Weights of a small mixture-of-experts language model, trained from scratch on English Wikipedia.
Experts: 64 experts in each of 7 layers, 32 GeGLU neurons an expert, 4 picks a token.
Below are experts of layer 5 (counted from 0) of a mixture-of-experts language model. Rows are named router (the router's row for the expert), down (a neuron's output weights, with its number) and show model dimensions 0-127. Each number is 128 + 24 x the weight over its row's rms, rounded and kept within 0 to 255.
After each expert's rows: "comes before" lists some tokens at least twice as common just after its tokens as in all text. This comes from a sample of Wikipedia text that the model never trained on. Tokens count by the router's weight.

# expert 23
router [132 174 164 120 184 117 106 137  79 142  99 153 131 117  82  78 144 101 130 156  73 129 122 134 113 157 125 109  77 106 141 121  73 134 140 134 103 129 138 134  91 153 138 115 161 160 121 145 178  88 148 105 155 142 125 184 110 132 150 139 168 131 168  67 111 129 121 113 119 135 136 126 148 114 123 117 157 151 131 125 111 140 119 104 122 144 115 125 131 119 109 119 135 128 126 144 160 123 150 113 155 110 137 141 136 152 123  78 121 113 149 169 144 137 119 100 132 110 134 189 142 117 132 167 140 129 102 107]
down0 [145  88 124 115 185 166 162 165 150 152 133 116 112 115 146 118 134 125 166 141 118 111 136 126 115  88  93 161  92 191 119 127 131 182 100 131 133 140 151 148 137 117 138 110 131 160 142 102 122 145 154 141 128 146 172  85 113 153 144 165 114 147 145 135 117 109 157 118 116 123  84  79  86 145 115 144 104 135 144 118 104  90 130  99 158 115 158 103 150 145  80 140 146 130 136 154 169 152 136 142  97 149 128 129 136 116 132 109 123 161 138 124  84 128 169  95 131 152 117  76 133 127 144 103 118 133 157 128]
down1 [100 164 164 107 103 152 137 173 155 134 127 152 137 140 104 134 156 110 113 118  77 135 136 137 131 112 128 151 117 151 161 124 169 127  88 154  97 136  98  78 148 139 121 167 115 154  99 104 113 131 168 161 141 166  93  83 159  94 146 146  84  87 118 117 145 190 115 140 130 103 166 119 155 146 117 119 101 129 115 141 105 126 141 172 121 133 140 134 101 149 138 143 112 164 128 129 103 107 163 134 161  96 132 150 138 119 104 129 138 156 105 108 125 110 145 154 151  79 125 130 153 142 119 112  86 106 115 138]
down2 [155  53 139 107 110 143 122 144  93 144 106 132 143  98  94 118 155 156 130 141 112 139 128 135 135 113 148 117 112 122 118 147  81 130 142 167  83 154 132 114  67 130 127 124 141 102 130  91 176 132 139 107 149 124 102 120  49 142 147 126 143 157 125 147 141 103 140  88  84 169  95 168 129 141 108 152 152 124 142 167 126 122 165 116 138 154 123 141 122 113 113 145 124  98 118 133 135 153 142 128 148 118 170 151 140 126  98  89 135 131 122 135 150 110 141 117  81 110 121 147 110  99 110 111 152 110 148  75]
comes before: "ial", "al", "er", "e", "o", "k"

# expert 10
router [153  96 143 139 128 116 129 130  90 151 121 166 131 169 121 128 145 127 105 139  89 110 116  99  86 142 135 115 103  92 143 148 154 122 158 120  94 172 131 124 164 135 131 178 136 127 153 127 165 178 112 106  74 160 109 126 125 109 156 139 132 131 130 131 160 121 120 151 111 131 123 126 132 146 130 167 168 119  88 123 169  84  87 111 153 126  92 125 131 121 160  90 140 162 102 123 122 127  87 149  91 163 109 133 133 143 137 158 168 100 141 142 127 114 123 145 108 144 101 121  99 116  80 149 166 126  91 167]
down1 [132 135 119 107 143 153 186 121 174 150 143 105 120 138 134 124 118 178 189 179 141 159 115  75 101 124  97 166  73 133 146 131 133 141  94 106  94 102 100 151 103 132 152 128 109 140 105 132 148 114 142 152 180 114 134 119 129 115 124  89 156 144 117 115 144 106 166 117 100 117 118 110 125 141 175 119 103 125 115 122 142 121 151 136 111 110 146 116 136 130 134 163 130 161 132 124 122  64  75 180 116 109 143 156 131 109 137 120 134 109 119 115 154 128 164 115 118 131  90 110  94 132 117 117 121 163 131 102]
down2 [130 135 144  97 128 113 157 117 126 122 144 150 112 124 105  89 119 101 137 126 133 105 126 124 119 121 138 121 139 127 110 154 146 156 102  81 156 152  82 158 114 124  97 132 156 151 117 146  98 155 187 100 116 163 107 114 172 137 106 140 147 124 136 104 141 119  91 171 107 116 106 152 134  98 128 137  90  82  96 113 130 176 109 135 134 100 132 182 110  87 130 121  99 111 123 121 180  86 120 147 164 120 155 108  99 110 137 129 160 132 114 135 180 135 128 113 137 175 168 124 132 133 175 156 128 122 164 154]
down3 [102 139 149 127  87 121 113 147 130 151 123  98 106 154 120  93 119 140 130 149 134 129 127 130 153 136 169 122 140 119 107 176 127 142 108 156  80 114  87 126 133 142 140 108 134  91 110 114 167  96 118 124 155 127 120 101 136 148 110 155 112 162 111 123 116 108 143 121 181 167 124 122 123 155 135 118 154  99 113 103 171 120 106 145 184 146 113 134 129 100 111 133 112 157 109 183  91 116 144 115 108 155 125 119 153  82 113 113 153 123 158  95 178  99 179  94 144 132 142 101 114 159 163 112 162 146  80 144]
comes before: "8", ".", "7", "9", "6", "5"

# expert 52
router [155 129 120  99 168 125 144 101 163 131 143 128 114  86  98 114 127 107 118  95 149 171 133 146  86 137 158 128 154 149 135 135 139 109  98 152 107 124 155 114  58  78  97 147 122 153  85 118 115 120 107 150 157 130 102 168 139 121 136 106 137 120 154 126 125 117 126 138 129 102 119 147 114 125 160 122 117 147 121 108 153 137 151 125 133 131 175 101 118  84  97 124 131 166 154 135 128 174  84 153 103 143 163 107 123 140 163 143 129 148  98 151 133  98  79 184 114 170 135 126 140 116 132 102 137 168 154 102]
down3 [125 147 126 170 133 131 131 128 124  89 137 150 132 154  98 139 125 138 136 138 124 152 152 136  87 125 147 142  79 146 180 150 137 135 140 194 158  84 136 108 107 141 100 127 117 118  96 150 127 103 176 123  87 154 145 109 137 123  84 137 158 149 122 149 151 150 115  86 140 131 140 129 180 117  71 152 125 119 113 134  70 119 147 122  96 129 161 165 167 134 133 114 135 119 123 117 103 133 134 104 149 130 114 141  92 122 176 176 130 137 113  95 134 154 134 139 127  65 141 123 138 134 115 128 102 107  96 151]
down4 [122  96 120 138  98 100  96 138 109 130 113  96 187 139  95 155 117 179 159 126 112 101 133  94 106 113 137 147 128  96 142 137 115 102 114 163 114 148 160 165 129  90 122 162 101 160 135 154 108  96 102 136 140 167 137 115 144 122 126 132 122  95  85 110 148 156 119  80 145 142 150 177 162 117 122 146 132 101 133  67 103 165 138 160 134  93 137 125 122 102 162 139 143 144 121 127 119  86  88 159 139 150 108 125 162 157 103 100 121 115 126 111 149 137  98  83 129 141 124 100 104 127  97 134 115 145 150 120]
down5 [109 143 147 140 116 128 124 105 100 131 161 118 136 151 150 137 122 134  77 163 120 120 110  82 162 145 111 120 159 125 123  94 147 117 131 123 168 130 198 130 143  72 127  85 121 129  72 123 172 131 123 121 127 155 116 124 163 136 120 152 162 109 114 144 105  93 136  45 138 113 138 118 133 119 121 140 106 139  94  85 131 128 171 148 113  73 143 125 155 105 116 137 106 135 147 102 153 175 137 130 123  81  89  86 110 106 115 143 122 112 106 159 110 140 129 125 148 132 152 103 135 116 123 114 123 143 123 131]
comes before: " and", " which", " but", " the", " 202", " he"

# expert 16
router [100 128 144 146 104 140 104 134 112 142 104 100 158 101 117 131  83 152 124 142 121 153 148 147 113 126  66 105 131 193 132 128  89  88 127 139 149  99 149 102 105 111  88 135 155 130 103 135 173  86 139 152 128 122 135 131  76 117  79 113 196  79 142 102 143 143 183 111 171 103 154 126 153 119 124 159 137 127 123 138 149 137 130 119 133 124 121 146 137 125 148  99 166 107 118 140  92 105 114 141 145 156 111 135 156 144 138 110 161 123 144 140 114 114  96 155 121 157  88  97 106 146 132 143 114 113 134 132]
down3 [112 145 148 120 131 121 112 162 110 141 120 110 163 122 146 134 128 165 193 144 110 131 121 114 122 135 171 153 147 115 143 117 147 158 142 101 132 138 172 113 125 134 149 193 119 128 103 154 115 112 134  79 135 114 114 148 159  63 148 116 113 125 168 146 177 117 114 135 106 135 154 132 152 137 136 102  88 128  98  94 148 154 194  96 124 131  93 149 134 125 135 136 125 159 100 122 129 121 132 125 128 161 106 171 124 185 119 119 131 141 127 191 139 132 127 128 177 130 113 147 154  80 121 135 125 144 114 134]
down4 [165 134  96 114 136 109 157 129 150  93 168  99 149 139  98 160 128 167 119 127  74 128 126 143 165 157 124 135 123 124 144 142 137 130 119 150 115 131 124 116 166 124 142 155 158 111 111 141 156 167 157 105  99 122 131 126 101 108 149 138 148 101 109  94 149 164 121  84 113 141 130 115 129 130 130 169 123 136 103  73 142 109 138  62 115 138 127 101  96 100 113 136 102 106 100  79 139 145 112 168 111 144 109 116 131 103 169 129 158 124 125 136 174 135 103 117  87 106 170  89  82 126 104 102 156 129 113 113]
down5 [116 138 126 126 110 119 112 117 135 148 139 129 117 142  96 115 157 107 126  85 120  83 147 149 147 113 118 153 162  92 163 140 137 148 128 153 123 178 118  99 127 115 147 100 160 177 133 146  76  93  97 151 105 145 151 134 124 122 120 166  96  89 155  99  76 143  86 112 140  95  96 143 143 139 107 131 121 172 133 116 106 132 149 141 106 120 127  94 100 124 154 109 153 148 118 129 122 130 102  87 156 101 121 166 106 129  76 118 101 181 120  96 117 171 118 136 126 129 110 117  94  78 138 158 124 139 117 109]
comes before: "ed", "ing", "ion", "ation", "ions", "s"

# expert 45
router [160 126 122 126 113 111 133 123 174 132 140 141 190 138  90 102 133 131 149 126 150 128  87 181 143 125 114 133 133  92 108 149 102 153 170 113 106 139 102 165 133 172 134 107 140 125 109 170 112 137 156 141 129 112  90 139 148 131 158 135 154 152  99 111 131 146  80 140 202  89 129  94 142 155 104  78 119  94 135  97 143 148 104 129 139 186 117 122 143 113  91 168  93 123 124 145 109 113  92 142 115 139 130 141 125 136  94 125 104 129  89 113 149 130 150 116 117 126 142 140 173 133 108 109 112 128 117 118]
down0 [137 152 115 131 124 116 100 158 159 157 115 112 148 170 118 152 135 127  75 118 159 121 162 122 111  97 129 135 150 145 143  76  89 114 108 115 136 129 142 112 116 126 144 176 112  91 128 113 122  94 159  87 110 149 116  51 110 136 133 142 109 115 121 123 158 100 113 127 127 140 168 125 161  92  92 158 139 135 108 145 139 131 133  89  70 122 125 140 106 127  81 150  66 104 132 145  99 108 134 129 127 142 107 115 134 137 174 157 137 107  81 146 128 141 128 103 146 100 108 102 152 104 110 149 155 152 135 132]
down1 [ 82 146  91 120 129 136 139 123 146 131 156 103 111 125 116 122 117 114 149 130 138 129 123 152 109 132  98  93 149 125 136 144 116  96 138 125 149  90 127 168 148 139 115 139 115 157 125 120 115 192 103 107 143 100 126 147 104 133 114  98 171 147  85 182 123 117  99 146 113  96 136 123 145  99 133 126 115 114 101 166  77 149 184 123 157 111 115  95 132 148 133 192 134 133 140 136 135 129 106 133 135 110 110  95 127 152 107 101 160 136 125 152 173 149 131 141 124 142  97 120 121  98  71 114 102 189 152  84]
down2 [168  99 138 125 135 125 159 113 102 146 133 146 103  77 136 133 149 157  68 144 144 125  85  95 105 139 102 131 115  76 118 162 135 154 134 117  78 107 132 131 130 109 138 145 141 125 128 127  96 150 136 104 146 120 142 196  96 173 135 126 143 121 151  92 114 114 143 163 124 122 127 122 129 124 146 164 104 122 162  82 112 123 121 104 121 110  92 115 144 100 106 110 119 116  99  76 109 155 102 144 132 108  87 131 112 153 100 112 115 177 135 128 111  89 108 175 154 132 137 136  99  99 138 149 106  90 141 144]
comes before: " |", "al", "ad", "z", "an", " was"

# expert 43
router [176 108 109  89 152 152 115  82 119 152 122 154  99 115 100 131 148 150 158 129 145 106 178 131  73 134  97 154 159 161 176 143 117 125 137 139 131 167 120 138 107 105 147 134 130 123 115 104  88 101 118 157 156 136 132 128 115 139 129 142 162 109 148  82  95 136 145 116 139 153  90 140 145  83 171 105 115  87 118 123 126 151 145  92 103 120  97 120 134 125 106 158  86 148 108 113 114 128 142 140 162 136  96  78 155 120  92 135 125 133 132  84 155 133 128 144 136 114 164  91 126 105 139 121 170 142 117 101]
down0 [179 147 115 122 106 180 138 107 132 114 114 110 120 116 163  84 125 131 211 109 126 150 130 152  92 123 140 149 144 148 138 130 147 125 125 185 131 190 103 132 108 125 148 149 148 118 117 123 118 128 160 104 136 144 101 125 116 174 162 124 109 152 129 124 146 121 132 157  99 161 118 122 125 126 111 121 165 122 120 167 101 158 126 121 121 109 120  81 107 144 122 118 105 112 153 141 107 156 108 119 170 131 142 132  79 122 158 123 166 134 105 129 130 138  92 151 104 143 143 172 153 115 170 153 132 142  99  72]
down1 [115 151 116 148 145 119 172 117 152 164 142 118 136 119 162  99 117 171 102 121 122 151  85 100 138 103 162 120 144 169 126 128 112 120 145 121 135 167 101 117 145 114 119 183 129  59 116 147 165  87 105 117 154 149 143 100 101 157 116 149 100 189 139 124 140 156 148 155 133 127 118  98  79 116 121 128 154 151 148 111 138 156 138  98 112 152 123 132 142 115 152 100 132 138 140 141 163 140 116  72 101 108 122 186 127 159 143  98 111 136 131 162  74 121 155 131 147 142 115 117 137 109 154 120 111 128 130 117]
down2 [152 153 130 145 139 107 148 118 151 105 124 118 187 127 160 164 117 106 131 101 159 104  82 132 161 160 141  98 177 155  91 143  98 124 132 110 136 177 131 128 103 119 139 116 137 140  76 129 157 136 127  92 169 114 119 151 105 108 116 151 113 145 131 150 121 156 162  76 104 132 128 125 144 142 113 119 112 115 113 155 101  83 122 182 122 109 148 135 112 172 171 125 112 119 151 144 138 168 116 134  93  81 116 101 120 160 156 130  75  92  92 122 134 130 119 129 103 116 144 114 126 104 116 123 134 123 118  88]
comes before: "ic", "ical", " he", " the", "ics", "al"

# expert 12
router [119 139 135  98 102 106 118 149  94 117 158 131 137 122 101 161 104 138 142  90 138 129 141 134 138 138  95  75 122 124 143 166 145 159 143 129 144 152 121 127 138 103 114 163 167 129 147 126 169 152 148 125 101 125 142 136 146 130 150 137 120  95 132 170 129 100 166 113 140 152 141 107 135 129  93 146 130 148 137 122 112 138 118  86 182 118 163 118  87 159  80 116 149 140 115  60  81 167 124 143 127  89  85 168 101 107 140 120 156 111 136 126 134 122  78 166 154 144 134 154 136 169 121 130 158  91 110 136]
down0 [100 133  99  98 135 151 153 145  90 144 131 160 111 135 118 151 124 124  99 139 119 174 149 114  92 146 152  97 111 163 148 126 138 106 137 131 148  89 120 108 105 168 147  79 133 144 106 171 104 105 106 103 138 134 125  91 161 140 120 159 109 134 105 149 159 107 158 120 142 171 131 152 109  92  98 117 151 146 138 138 138  88 105 109 104 138 170 142  97 128 157 131 118 135 137  97  91 139 141 128 113 106 130 101 109  72 146 103 110 128 126 112 214 131 157 128 140 145 116 139 139 108 173 153 162 104 131 109]
down1 [159 117 140 138  72 122 113 136 149 102 173  82 116 122 150 108 140 160  82 109 131 111 129 123 139 158 165 112 138 102 160 105 144 128 126 132  86 166 134 131 118 155  91 147 161 137 120 123 155 176 128  76  96 131 124 128 108 131 106 127 100 122 153 108 144 112 107 149 135 114 170 145 152 130 128 114 150 110 127 118 155 101  87 156 179 163 111 137 105 107 152 139 154 136 127  92 134 122 151 146 107 126 103 143  85 102 182 128 147  98 103 131 155  90  82 123 169 110 143 143 130 158 141 129 120  85 107 121]
down2 [126 136 111  67 163 106 130 107 154 131 115 104 157 126 140 163 123 135 140 159 171 136 135 107  95 130 151  81 128 133 150 120 134 135  85 135 107 150 165 126 109 132 131  94 124 137 119 143 143  88 113  48 109 133 178 142 149 135 103 126 142 147 162 158 165 130 139 129 135 135 146 111 147 108 146 124 157 125 145 113 108 122 173 111 171 109 149 104 150 138 159 118 127 123 149 128 164 116 121 110 128 121  90 158 116 133 132 110 165 112  96 130 196 116 130 134 173 158 170 134 153 103 123 159 157 129 103  96]
comes before: ":", " |", "\n", " (", "ord", "eng"

# expert 46
router [127 138 113 123 167  97 116 169 124 154 108 160 152 142 109  95 126 148  94 158 129  86 135  91 120 106 139 136 153 104 145 146 114 167 132 177 123 169 146 130 105  72 162 131 168 103 119 123 149 135 126 115 132 105 148 151 180 142 157 137 105 131 101 159 156 125 124 139 136 171 108 138 118 148 136 138 173 183  71  93 156 108 103 134 151 121  94 123 109 104 129 106 111 168  91 105 115 149  94 129 126 139 132 145 149 159 150 120 113 132 128 165  77 115 144 121 105 147 120 123 111 121 126 117 156  97 121 157]
down0 [181 167  70 114 153 123 141 133 154 103  98  98  97  97 132 152 126 132 132 117 122 133 119 117 134  78 127 143 121 125 113 140 105 135  64 179 133 103 115 130 122 119 139 139 145  88 109 121 145 105 138 117 104 134 174  84 137 170 127 123 155 134 124 109 106 115 146 135 140  89  76  95  84 130 122 118 108 137  98 145 140 110 119 121 117 105 108 166 143  91  98 108 125 115 104 142 113  97 110 145  98 133 118 145 179 104 103  83 157 142 110 147 135 136 162  89  85 116 124 163 137 106 132 118  90 119 112 138]
down1 [111 117 101 147 120 169 122 128 101 126  84  81 146 170 137  85 146 106 118 103 168 118 100 125 144 120 134 100 124 121 120 104 147  91 143 135 123 135 142 160 136 159 106 107 124 135 158 128 123 120 116 156  80 140 158 147 119  99 153 101 152  78  94 156 149 110 148 147 143  71 138 146 136  94  85 112 112 125 110 122 140 108 120 146 110 126 157 108 178 180 119 116 142 146 135 131 111 124 183 111 111 124 127 135 122 139 168 101 142  93 159 157 142  81 106 127 142 178 110 128 145 105 102 140 109 165 128 152]
down2 [121 127 168 136 176  79 129 122 163 141 106 132 181 164 147 109 115 127 111 161 163 132 117 124 195 150 132 124 140 136 125 127 108  85 139 135 122 106 157 153 100 128 126 173 117 174 120 157 134 117 130 134 164 149 149 139  99 166 132 132 107 186 122 102 113 124 101 147 107 125 127 142 119 137 162 174 111 120 164 160  95 121 138 142 131  90 117 119 103 147 157  82 132  87 116 126 144 136 129 166 124 144 123 146 126 146 105 141 144  81 118 113 141 115 145 140  78  93 143 161 113 148 129 107 100 142 161 151]
comes before: "6", "8", "4", "3", "7", "5"

# expert 28
router [110 124 166 116 133 140 107 143 121 116 146 105 138 147  75 128 141 122 108 137 115 126  79 138 160 137  81  85 149  94 136 205 124 111 125 112 120  90 125 128 132 121 131 138 121 122 159 126 111 146 170  96  98 133 134 142 119 106 159 123 142 130 172 136 138 123 137 119 154 145 132 124 114 169 104 125  87 140 150  97 107 146 161 114 211 108 154 122 149  71 129 117 157  98  99 132  96 119 107 127 137 125 122  83 136  95 163 123  96 124 137  89 154 138  86 118 157 113 134 142 119 137 101  87 138 118 121 136]
down10 [109 170  54 147 131  99 123 104  71 102 125 148 159 134 149  99 155 155 137  93 149 107 133 138 130  93 148 145 115 137 119 118 133 138  91 144 122 156  85  94 169 135 143 125 135 108 157 147  95 130 136 195 166 151 122 114 133  99 118 156 118 137 113 140 148 149 160 120 158  98 135 125 134 134 125  77 128 112 124 113 152 144 108 137 109  97 109 176 145 145 181 136 108 109 163 108 114 124 103 148  94 136 104 149 108 147  76 162 109 115 151 139 137 153 146 131 132 108 108 149 106 122 149 125 134 138 162 105]
down11 [130 105 123 116 150 139 134 117 133 146 106 101 151 163 149 143 136 159 115 197 119  84 166 145 124 157 169 141  88  82 139 133 132 118 140 175 130 102 111 124 115 137 134 104 112  88 114 126 124 158 130 107 138 145 160 171 177 120  91 142 133 123 150 126 122 146 125 119 115 133  74  96 120  87 124 122 121 107 138 133 110  91 148 106 132 129 126 104 138 105 147 111 126 135 108 146 133 179 117 146 107 101 134 110 157 170 151 150 118 120 152 155 203 135 136 142 107 102 123 136 143 153 180 120 181 116 152 113]
down12 [109 127 142 160 147  93 106 121  80 109 122 111  92  97 158  72 119 122 107  92  93 132 115  82 129  99 118 109  99  98 103 108 125 107 156 145 119 115  85 142 155 133 113 113 125 125 112 145 143 146 138  84 191 142 154  68 144  98 155 115 154 117 109 129 167 140 151 106 135 105 122 164 164 127 129  98 135 139 138 150  89 127 118  93 101 126 158  85 128 114 112 110 171 107 135 146 138 121 121 104 122 124 159 122 127 143 146 128 119 116 133 146 160 106 129 124 140 168 173 120 133 174 172  99 115 149 151 126]
comes before: ",", " |", " (", "'s", " M", " B"

# expert 11
router [115  96 120 138 138 115 153 161 115 143 118 174 116 139  89 147 135 112 110 116 131 110 136 129 128 120 121 111  96  98 151 158 179 127 108 136 107 182 135 115 140 118 148 123 127 127 155 131 166 169  99 117  78 158 107 142 122 104 166 147 110 152  97 112 122 125 108 192 125  93 114 110 145 147 131 164 154 121 121 131 153  81 102 112 148 150 120 126 149 101 130 119 115 151 118 171 115 153  99 150 112 105 130 114  91 133 116 156 153  88  96 154 107 116  99 151  90 126 133 141 121 113  72 126 154  85  74 150]
down0 [ 97 126 137 117 153 126 139 111  99 116 132  89 138 152 100  96 104 145 130 103 101 162 112 115 136 116 145 101 151 153 146 168 181 129 158 125 136 122 125 137 153 115 103 125 159 119 105 171  96 121 128  93 195  91 144  97 114 146  98  78 133 101 151 138 135 134 183 141 135 142  97 164 147  95 110 108 126 146 152 213 122 137 115 118 114 140 140 107 102 133  95 121  85 122 129 123 125 118 157 131 114  99 137 148 129 119 158 137 120 151 104 153 111 108 160  92 110 103 130 107 149 131 138  81 157 133 133 111]
down1 [140 153 142 145 137 120 145 108 156 142 125 128 107 128 132 120 100 122 179 116 132 119 120 120 123 150 128 122 128 149  91 128 153 160 151 126 142 117 130 126 144 149  75 170 135 159 117 126 122 116 126  93 130 160 118 146 153 185 124 158  96 144 123 152  86 161 107 138  84 122 150 100 147  79  86  91 124  82 178 126 114 123 130 132  83 149  96 124 104 170 117 117 154 112 180 139 170 118 141 120 151 152 124  97 145  78 148 119 127 155  92 113 109 123 157 149 136 145 111 101 161 136  84 127 131  81 137 118]
down2 [127 178 216 105 145 125  90 143 129 115 152 119 100 103 149 167 122 104 129 102 111 135  96 152 130 128  86 138 153 155 159 145 150 138 154 138 183 134 158 122 126 123 125 171 130  96 123  98 119 135 105 151 159 123 144  69 113 100  75 100 130 120 136 143 126 116 114 134  88 112 120  89 148  91  61 138 149  86 115 129 128 101 140 114  72 100  92 135 130 122 114 109 174 138 124 120 155 149 111 132 118 116 126 134 123 115 129 128 143 153 138 139 125 122 135 124 144 124 141 148 138  91 113 143 103  99 128 136]
comes before: " |", "–", ".", ";", ":", ")"

# expert 14
router [ 91  99 119 118 114 145  80 106 139 137 108 132 109 120 109 133 109 113 118 116 124 190 117 164 163 152 128 108 117 111  86 130 140 148 141 125 115 147 116 159 151 133 110 106 144 153 129 117 101 116 123 132 141 188 107 147  82 114 157 139 108 114 123 103 108 129 153 106 163 149 198  99 150 164 127 141 163 125 135 131 123 190 142 114 141 102 116 113 138 133  91 177 149 146 109 154 118 143  94  84 159 125 101 133 137  93 117 114  97  99 101 158 104 149 125 132 143 139 124 136 102 156 109 158 115  70 124 134]
down3 [136 142 122 190 114 149 170 158 138 131 140 158 150 129 145 125 164 140 154 119  83 178 134 158 101 108  96 154 140  90 109 112 128 125 113 154 183 182  93 182 154 157 108 120 169 131 138 152  95 116 140 151 126 137 118 141 125 117 119  98 141 105 127 141 139 104 102 140 146 134 160 121 119 109 127 115 126 162 144 128 126 132 123  75 148 146 135 123 147 124 140 138 128 100 119 119 140 127 130 144 128 122 138  72  99 147 129 139 140 149 148 120 147 102 124 130 159 159 103 126 131 173 145  85 198 116  75 111]
down4 [101 116 145 100 118 150 108  92  85 153 150 110 129 167 123 153 139  97 130 172  82  66 121  97 105 152  71 105 141 135 112 144 121 106 135 117 126 116 147 161 103 147 151  94 148 109 136  68 173 120 144 106 121 110 122 146 154 129  65 143 110 168  76 144 103  91 151 127 159 136 122 132 145 125 131 128 120 178 158 116 139 112 116 117 147 145 135 140  94 134  95 118 146 157 132  98 119 131 128 104 138 116 158 110 120 144 145 145  84 149  83 140 129 129 136 109 124 136 107 113 137  93 152 125 152 104 136 108]
down5 [121 140 114 157 135 140 126 114 132 135 165 141 131 104 134 128 121 142 114 132 100 118 122 150  94 127 131 138 111 123 108 139 110 132 112 153 133 139 102 148 112 115 173 114 130  86 133  97 169 154 158 132 119 106 152 157 159 182 108 119 123  71 138 137 122 166 137 108 168 107 163 124 160 182 123  82 171 169 136 127 139 121 117 127  91 126 158 143 129 122 145 114 109 112 163 125 140 198 132 153 142 101 131 134  80 161 155 136  93 108 121 170 149 149 155  84 118  94 134  80 139 135 154 108  88 107 129 126]
comes before: "s", " |", ":", ";", " Championship", "ly"

# expert 55
router [143 133 149 139 139  79 111 117 134 124  98 143  99 123 121 139 119 103 162 140 110 152 127 152 123 100 129 160 170 119 122 109 120 115 125  82 108 119 137 157 103 149 114 182 126 110 107 141 119 161  96 133 152 142 142 141 151 108 116 157 173  78 123 128 139 132  73 126  94 125 124 122 167 111 141 142 145 149 166 138  93 153 138 141 108 128 111 136 114 134 102 173 103 134 120 112 174 110  73 120 131 110 154 129  71 172 121 126  93 113 114 195 121 127 141 113 137 129 160 117  78 129 141 158 121 121  81 142]
down2 [116 128 123 122 114 111 143 192 121 122 129 135  99 117 139  92  97 145 156 134 114 146 123 154 131 148 109 152 140 100  70 168 123 171 112 146 146  97 127 125 115 107 139 114  90 112 104 122 144 149 130 150 127 123 135 155 135 104  80 134 156 134 119  82 109 133 161 139 111 111 115 146 106 110  92  54 147  88 156 120 163 127 142  65 120  97 145 112 169 124 110 153 131 109 132 112 103 141 150 138  95 120 144 163 129 121  93 118 112  85 163  73 136 125 113 151 127 107 120 115 117 154 112  86 118 115 156 108]
down3 [154 101 118  96 149 153 113 170 149 158 120 105 114 118 102 151 120 142 100 126 117  95 149 125 141 129  98  76 123 163  89 134  98 147 155 150 132 125 134 143 139 115 158 113 134  92 130 141 160 125 143 121 129 124 132 114 141  87 121 128 120 112 128 115 108 140 188  89 117 156 150 225 101 114 122 123 105 117 134 123 105 136 115 158 162 109 126  96 136 143 166  98 113 130 126 167 129 117 144 143  72 150 122 164 168 165  94 121 124 156 145 115 177 130 144  94 113 126 120 114 112 151  80 122 118 133 110 137]
down4 [120  81  80  97 140 107 105  80 135 138 153 106 104  95 153 131  80 103 127 132 119 151  95  94 134 106 111 111 152 127 103 106 158 147 153 188 129 134 128 143 160 110 133 167  93 115 160  88 124 111  89 146 138 105 151 190 151 176 107 149 124 136 106 123 106 107 155 136 147 140  93 133 141 108 121 145 133 103 132 105 120 130 128 113 101 125 125 113 133 150 117 158 119 137 134 142  99 120 142  97 139  83 145 109 120 113 142 115 108 173 160 102 157 135 143 147 122  79 118 182 109 120 128 116  90 155 105 130]
comes before: " of", "or", " cent", ":", " in", "ory"

# expert 1
router [116 133 166 159 124 148  90 122 194 151 112 157 123 141 104 177 127 135 115  91  82  91 119 111 142  58 143  98  99 149 131 110 136  82 186  86 129  93 120  95 159 153  88 117 130 141 138  93 116 133 157 102 134 113 141 116 134 122  81 125 142 145 109 146 128 116 166 142 172 133 136 158 140 131 137 143 144 161 124 163 154 105 117 105 136  79 125 129 136 107 135 114 121 109 103 143 113 101 133 120 122 132  89 128 129 121 123  99 154 134 134 132 120 142 117  96 132  97 156 132 125 143 113 113  78 145 101 152]
down9 [173 131 131 116  87 153 129 144 141  96 118 147  88 119 142 143 158 131 128 136 118 141 132 125 134 170 114 184  96 102 140 118 150 136 102 102 162 132 115 167 140 137 117 161  96 142 122 124  97 139 141 152 112 118 113 133 100 118  86  86 118 117  79 143 156 125 170 131 133 103 116 157 125 135 117 130 122 115 118 151 150 126 109 164 116 170 126  69 115 139 129 116 132 119 142  97 146 137  87 146 185 182 138 165 142 112 104 147 157 154 130 115  68 114 158 134 149 156 119 113 104 111 115 108 151  87 139  85]
down10 [132 155  97 121 113 160 142  89 104 144 118 157  91 118 133 116 156 146 128 115  99 116 142 145 110  97 105 125  87 113 135 142 111 157 134  75  77 122 110  97 111 191  67 113 139 129 153 101 152 137 104 116 122 125 124 118 171 109 136 143 102 115 119 133 121 119 134 129 116 150 150 129  96 136 139 133 148  92 119 117 107 125 107  88 130 118 126 100 155 121 143 124 135 133 114  95  93  88 124 113  90  46 122 125 118 157 122 152 156 154 148 117 107 155 141 114 171 167 130  97  96 124  83 118 128 147 105 166]
down11 [155 128 139 104 149 165 155 150 154  72 134 106 112 158 117 138 119 167 130 134 106 143 152 148 111 134 161 113 145 138 127 160 123  98 137 129 113  74 188  90 125 174 120 138 164 158 121 150 141 129 105 130  91 118 117 153 111 105  99 149 105 138 136 120 164 127 158 120 119 146 116 127 124 149 150 152 139 133 154 154 141 153 112 108 114 109 122 127 114 149 135 108 189 132 162 128 129 120 122 191 132 130 105 140 154 147 129 130 128 120 122 156  95 124 104 125 134  68 167 155 149 176 176 148 150 125 184 122]
comes before: "g", "ent", "ge", "d", "n", "a"